Weights of a small mixture-of-experts language model, trained from scratch on English Wikipedia: 80 experts in each of 5 layers.
Below are experts of layer 6 (counted from 0) of a mixture-of-experts language model. Rows are named router (the router's row for the expert), gate (a neuron's input weights, with its number), up (a neuron's input weights, with its number) and show model dimensions 0-127. Each number is 128 + 32 x the weight over its row's rms, rounded and kept within 0 to 255.
After each expert's rows: "mostly gets" lists some tokens that are sent to it at least half of the time. This comes from a sample of Wikipedia text that the model never trained on.

# expert 4
router [151 155  96 117  84 111 118 102 156 100  95 142  97 120 110 135  58 131 113 107 144 161 102 111 147 127 122 129 143  81 123 115 106  94  94 186  91 197 137 141 112  67 179 160  96 113  50  98 166 149 182  74 162 177 146 120 164  97 144 112 115 154 108 165 150 136 124  93  95 151 104  90  79 170 175 102 103  94  85 131 168 126 132 163 110 104 126 117 166 132  60 141  94 126 171  80 158 149 147 148  94 131 108  65  91  75 115 126 143 156 146 156  94 129 179  99 118 114 147 183 111 154 151 131  93 151  54 176]
gate0 [109 111 174 160 106 143  87 102 174  99  78  95 127 121 100 127 128 128 126  83 115 109  30 121 151 123 121 139  55 167 127 156 124 119 139 135 194 120  84 127  77 139 220 157 146 146 150 116 168 163 132 139 136 142 114 158 108 158 169 168 152 117 136 124 140 102 140 119  91 138 139 148  96  83 163 118 129 103 125 147 151 134 144 178  40 148 107  86 101 145 176  90 139 101  98 114 202 115 117  93 120 146  79 104  90 115 134 188 199 153 126  90 154 110 126  92 139 101  94 173 136 112 153  78 173 163 135 173]
up0 [178 167 155 149  91 105 102  61  97 115  72 112 101 130  95 165 135 140 172 182 156 123 137  88 131 158 137 150 156  54 169 143  84 118  91 140  92 166  89  72 107 125 117 111 136 124 165 116 152 106 125  55 168 133 139 113 145  90 197 133 100 193 130 124 164 139 119  92 123 179 172 116 143 158 172 125 158 112 113 134 191 178 108 101 101  94 146 139 127 129 130 149 153  68 133 131 108 115 105 136  81 104  86  93 139  56 112 128 128 138 115 148  85  85 138 161 179  98  91 157 145 164 207 127 128 161 119 165]
mostly gets: " McC", " Christ", " Lem", "yg", "enh", " Bart"

# expert 16
router [ 86 132  56 161 106  75 176 152 157  79  91 179 128 125 115 122  92 113 122 123 196 123  97 121 181 177 127 108 143 123 108 134 113 111  92 120 155 162 140 134 161 134 164 149  83  84  89 149 165 143 104 103 154 151 159 111  85 105 106  95 128 119 109 173 156 147 115  80 124 141 141 113  86 151 155 122  55 121  46 140 157 117 105 195 110  28 138 106 146 142  80 127 146 142 164  81 142 140 100 114  94 120 100 101 135  98 138 152 114 137 137 138  79  91 162 113 125 163 198 187 106 128 159 135 108 167  89 177]
gate4 [ 99  96 111 172 174 119 151 162 145  42 169 104 118 129 113 124 171 163 106 118 177  71  82 189 134 219 112  92 212  94 110 147 124 150 142 128 125 152 138 100 172 145 131  83 141  94 122  98 109 113 135 159 126 117 114 123  72  66 101  92 152 114 151 171 150  98 119 145  90 128 128 114 177 105 103 101  98 133  92 107 106 147 145 150 118 145 125 129 148  87 115 126 121  61 201 113 165 176 139 117 146 130 182 107 125 120  50 157 164 132 192 133 118 154 140 107 133 139 117 114  59 133 133 134 107 106 175 163]
up4 [125 119 170 135 107 160 137 101  81 147 122 131 148 149 128 137 130 113 165  85 110 100 115 108 108  39  80 160 117 138 147 137  78 157 141 133  59 163 152 110 101  96 118 136 144 165 151 145 129 119 161 112  96 176 148  99 148 127 152 166 165 170 166  80 158 151 109 141 125 102 103 134 104 143 157 117 143 152  88 101 134  67 136 119 188 160 127 161  68 132 182 192 107 151 156 139 126  95  56 100 131 133 145 164  36 118 154 120 129 124 125 157 228 101 120 132 119 120  80 186  96 126 121 168 110  81  68 157]
mostly gets: "ić", "sson", "ović", "kov", "ć", " Singh"

# expert 18
router [129 139 132 157 170  96 103 161 154 114  63 139 108  81 218  92 124 119  77  93 176 191  98  81 140 149 122 122 123 102 112 132 189  97 131 157 147 161 151 150 177 113 167 176 102 119  95 167 134 175 163 126  97 134 153  75  64  86 127  98  69 137 113 137 164 141  83  92 112 137 186  90 121 109 163 103  92 126  86 105 171  72 127 171 136 108 160  82 166 131 122  73 116 104 151  95 144 135 137 145  88 112 130  85 113 115 143 177 116 117 181 167 134 114 129 111 107 172 150 135 125 132 166 120  93 177  81 164]
gate5 [103 116  50 110 102 129 173 120 156 172  72  98 140 160 182  79  88  79 121 104 130 162 145 142 122  91 152 145 111 161 131 179 103 151 153  87 153 129 145 196 102 167 153 131 112  71 131 165  86 123 122 100 136  78 162 118 174 134  97 161 118 157 177 112 192 187 155 141 157 123 132  54 144  99 148 139 199 163 103 122 107 128 145  77 119 109  98 124 119 101  51  90 106 132 136 131 168  92 131 189  98 126 156 164 131 136 147 120 149 145 104 128 161  72 108 124  98 125  73 132 129  91 175 150 153  84 156 116]
up5 [ 94  86 150 107 115 132 102 176 187 151 149 145  59 173  76 159  90 145  92  92 119 117 105  90 204 129 166 153  82 144 129 122 158 111  85 142 118 166 110 142  95  71  94 136 129 133 155 126 161 113 131 182 143  77 117  86 108 129 133 113 186 110  93 166 115  93 128  96 105 119 195 125 156 216  97 148 151 132 169 146  86 151 167 115 100 177 123 128  93 113 103 161 182 104 123 142 150 143 145 146  82  79 105 150 116 137 103 118 129 136 128 107  44 147  84 172 149 153 117 154 111 110 109 179 133 126 103 196]
mostly gets: " \"", " “", " '", " Binomial", "\n\n", " ‘"

# expert 11
router [127 149 135 147 149 154 149 125 118  66  88 157 132 136 185  71 128 106 128 117 193 124 122  86 191 122 167 126 129 114  95 127 168 127  85 189 168 140 145 131 194 136 174 182  84 108  93  90 134 162 172  95 142 172 124 118 103 102  83  93 111 182 111 181 134 143 105 123 102 141 152  90 108 143 139  76 122 107 103 108 126  78 100 166  91  66 131 124 156 178 129 158 114 104 138 102 136 124 123 135  80 101  62  89 136 114 141 156 130 176 184 178  78 109 166  98  97 140 155 186 118 186 146 154  84 142  88 145]
gate3 [191 131 136 130 163  80 130  74 118  67 102 102 115 221  93 164 104 164  98 100 179  40  66 140 169 120 129 121 119  71 139 132 166 158 106 162 138 133 134 129 148  90 123 171 124  88 109 128 128 115 141 132 164 116 142  80  77 149 116 167 115 179 112  89 109 126 145  51 106 120 109 111 126 111 151  75 131 147 144 155 132 147 128 152 104  94 129 107 133 184 154  98 115 159 172 198 165 147 151 175 103 152  91  79 117 174 145 104 154 100 150 161  93 134 169 129  86 108 127 111 154 113 202 114 148 146 105 121]
up3 [137  89 157 158 125  91 176 113 139 106 107 103 100 105 168 177 118 158 126 130 168  97 143 106  94 137 104 202 127 139 139 176 150  59 127 140 146 185 154 115  61 122  98  93 177 153  98  93  90 121 112 127 127 130  67 149 150 135  86 168 127 137 141 192 133 199  89 115 144 148 122 149 153 105  54  99 157  99 148  98 193 164 111 129 128  88 104 104 127 105 185 138  89 101  49 120 120  85 109 163 127 140 131 132  62 149  97 117 149 125 118 138 121 125 181 153  97 165 160 140 116 172 111  81 142 110 164 190]
mostly gets: " 18", "–", "19", "−", " 17", " 185"

# expert 24
router [119 110 118 126 144  76 140 186 146  75  47 170  88  91 138 103 107  99 113  79 154 165  95  95 147 121 154 101 184 104 109 103 125 140 129 111 158 158 125 117 136 118 145 139 107  97 114 106 126 161 154 129 162 136 131  85 125  97 125 114  99 171 103 165 129 169  91 113 119 124 137  95 119 189 188 113 137 124 112  82 138 115 108 119 110  83 150 104 149 151 122 139  99 109 181  80 127 158 118 172  88  74  68  82 120 105 200 203 141 175 154 185  83 115 155 115  58 155 159 176 144 164 160 179  85 159  91 131]
gate2 [ 91 175  79 170  87  99 105 113 123 113 154  90 125 119 158 119 164  95 198 109 119 142 112  44 163 148 149 137  89  94  82  95 131 112 149 185 169 127 115 131 127 131 151 111 122 158 123 120  47 118 129 119 143 141 164 117 125 141 121 114 109 160 142 179  80 105 141 129 106  76 163  89 189 194 126 144 126 153 157 132 126 103 128 116 129 103 108 161 104 190 101  81 110 158 142  79 136 210 155  96  99 131 169  52 137 135 113 198 114 166 113 128 131 166 124 133 133 136  53 108 167 145 141 173 172 108  95 109]
up2 [101 157  84 190 112 128 142 137  94 177 166 141 126 138 157 118 152 121 132 109 105 130 144 124 138  98 144 137  95 114  22 159  97 148 150 115 111 115 194 171 190 127 193 138 114  97 122  77  80 131  82 150 110 150 107 142  70 111  56 114 136 114 119 140 126 180 152 105 137 105 159 137 185 117 157 144 169 180 109 133 126  65 139 143 108 156 114  99 111  91 113 141 143 112 180 156  84 120 137 155 121 169 169 152  77 138 216 129 119 117 153 137 149  54 189 110  75  89 123  96  90 120 138 104 158 115 113 114]
mostly gets: " 2016", " 1994", " 2017", " 1996", " 2011", " 1999"

# expert 26
router [136 146  76 147 128 109 158 146 212  98 109 153 130 111 100  75 124 113  73  61 139 189  97 108 138 119 170 135 154  60 104 104 117  82  89 143 169 175 167 168 136  91 153 150  70 100 107 109 187 194 152  79 144 136 174 118 100 135  96 127  73 118  89 126 144 154 123 115 103 134 151  98  71 132 132 115  92 120  69 126 174 116 111 146 111 119 149 105 134 139 109 113 105 132 165 109 166 128 139 127  60 108 126 133  94  91 114 161 153 131 106 112 111  82 184 142  93 172 150 205 134 108 171 159 131 113  82 174]
gate3 [107  65 156 152 132 177 140 155 175 113  92 105 155 180  97 123 103 119 136  69 150 139  83  96  96  98 148 168 193  72 146 131 214  78 164  91 151 117 109 154 124 105 134 126  57 117 171 143  68 157 169 130 113 113 175  96 121 145 109 124 100 106  92 145 115 164 192 148 159 103 130  81  80 179 135 126  94 105 145 161 120 184  80 127 134 164 155 132 143 146 151 128 155 141 150  80 161  79 144 102  66 110  82 187 114 163 118 162  94 115 111 115 147  95 127 135 115 134 145 114 171  95 114 117 172 163  96 129]
up3 [138  94  97 105 119 177  83 159 117 139 169 119 137 140 100 111 113 123  99 150  72 124 154  87  90 151 165 145 110 118 110 145 142 122 153 167 125  51 107 161 177 160 133 155 131  75 117 117  67  98  94 122 128 185 141 111 167 189 109 127  78 123 140 107 181 179 105 156 126 142 139  80 129 122 111  89 136 173 119 103 143  94 149 166 146 136 112 118  70  91 191 113 123 173 174  73 118 120 155 140 109 171 103 158 106 115 175 183 135 135 171 177 157 120 193 112 100  83 124  72 116 120  67 195 146  83 128  92]
mostly gets: "ç", "ét", "ih", "č", "ér", "с"

# expert 65
router [157 136  46 140 125 106 138 120 161  97  68 168 108 116 159  77 127  85 147  80 166 122 126 123 192 148 145  51 143 107 104 133 171  99  86 124 157 155 162 153 135 109 140 165  75 109 109 115 149 148 148 139 110 164 120  91 121  91  95  71 124 147  93 161 155 157 107 136 129 134 134 116 116 152 151 124  84  84  47 110 156  92 112 150 109 109 140 139 166 165 103 117 108 129 187 127 141 124 146 165 101  62 100  80 129 101 184 148 178 177 176 132 143 119 157 130  45 108 156 144 107 190 116 157 109 160  78 158]
gate1 [ 88  85 133 116 132 142 137 144 190 123 104 102 131 117  89 139 113  99  58 140 187 114 112 119 151 137  85 171  93 138 197 111 105 123 127 118  90 130 152 117 148  85  88 132  72 160 102 203  49 106 128 149 183 146 132 123 130 104 173 104 164 120 120  99  63 117 127 129 224 115 192 158 128 140 126 117 158 120 166  93 187 116 149 156 136  91 163 146 138 160 155 121 109 135 102 102 149  46  82 171 122 110 123 101 118 165 124 100 175 119  92  87 158 153 166 135 110 190 146  93 130 150 117 104 152 150  95 130]
up1 [138 107 144 153  92  65  91 151 114 114 116 152 141 125 146 113  93 156  48 144 146 194 110 128 116  82 145  60 135  85 123 125 112 114 160 110 118  80 125 157  85 140 165  97  82 106  86 105 127 153 180 136 125 136 127 194 131 120 131 113 157 140 160 147  92  78 148 147  93 127 167 125 202 121 161 192 142 115 191 137 117 121 169 191 144 111 163  68 173 164 123 137 175  86 100 126 111 111 106 131 146 139  69 170  54 151 159 118 134 157 106 143 121 132 154 139 136  48 142 138  82  68 149 107 147 134 164 141]
mostly gets: " 54", " 75", " 108", " 40", " 70", " 48"

# expert 14
router [138 143  85 170 172 143 147 125 159  92  75 141 114 123 155  92 112  89  94  51 177 135  60  99 143 134 112 129 158 137 142 117 142 126 119 175 184 128 147 197 149 132 185 166  47 110  89 131 118 171 131  97 145 113 168 103 112  95  92  79 122 147 115 149 119 155 106 119 105 113 129  40 119 130 126 129 112 122  78 105 164  60 136 176 120 123 136  87 159 134 121 130 118  94 128 106 106 131 143 164 117  72  94 113 144  93 195 188 123 138 118 149 131  94 136  84 107 112 142 185  92 143 144 138 105 184  58 167]
gate27 [114 138  81 104  87  99  79  99  52  64  98 106  86  94  89 148 148 171 141 119 144 156 128  75 156 138 144 180 132  95 139 122 178  80 102 160 106 143  74 146 150 113 139 130  91 109 145 161 137 117 114 148  82 114 143 165 113 175 125  97 130 152 128 157 163 124  90 102 119  95 166 132 122 194  92 186 133 112 160 111 148  85 127 142 180  91 107 141 152  97 102 164 155 156 118 124 103 178 117 151 108 108 186  75  84 152 170  78  86 104 179 160  95 125 107 120 184 146 142 132  94 162 171 174 162 175 131 185]
up27 [121 145 121  97 121 126 162 158 172 109  62 172 121 154 139 157 130 181 177 142 136  88 114 164 101 160 119  90 100 229 154 111 197 199 152 108 118 103 159 153 138 133 133 103 122 168 130  91 118 148 114 106  73  89 132  83 114 152 149  90 118 143 120  90 117 179 113 138 157  84 131 120 111 114  77 150 103 126 106 123 102 166 137 100 111 125  98 158 116  98 143 105 123 114 125  70 127 190 122 129  95 152 184 127 146 108 171 182 120 102 103 120 163 113 136  97 147  50 114  84 200 164 144 180 106  75 146  66]
mostly gets: " (", "(", " [", "{", " \\", "["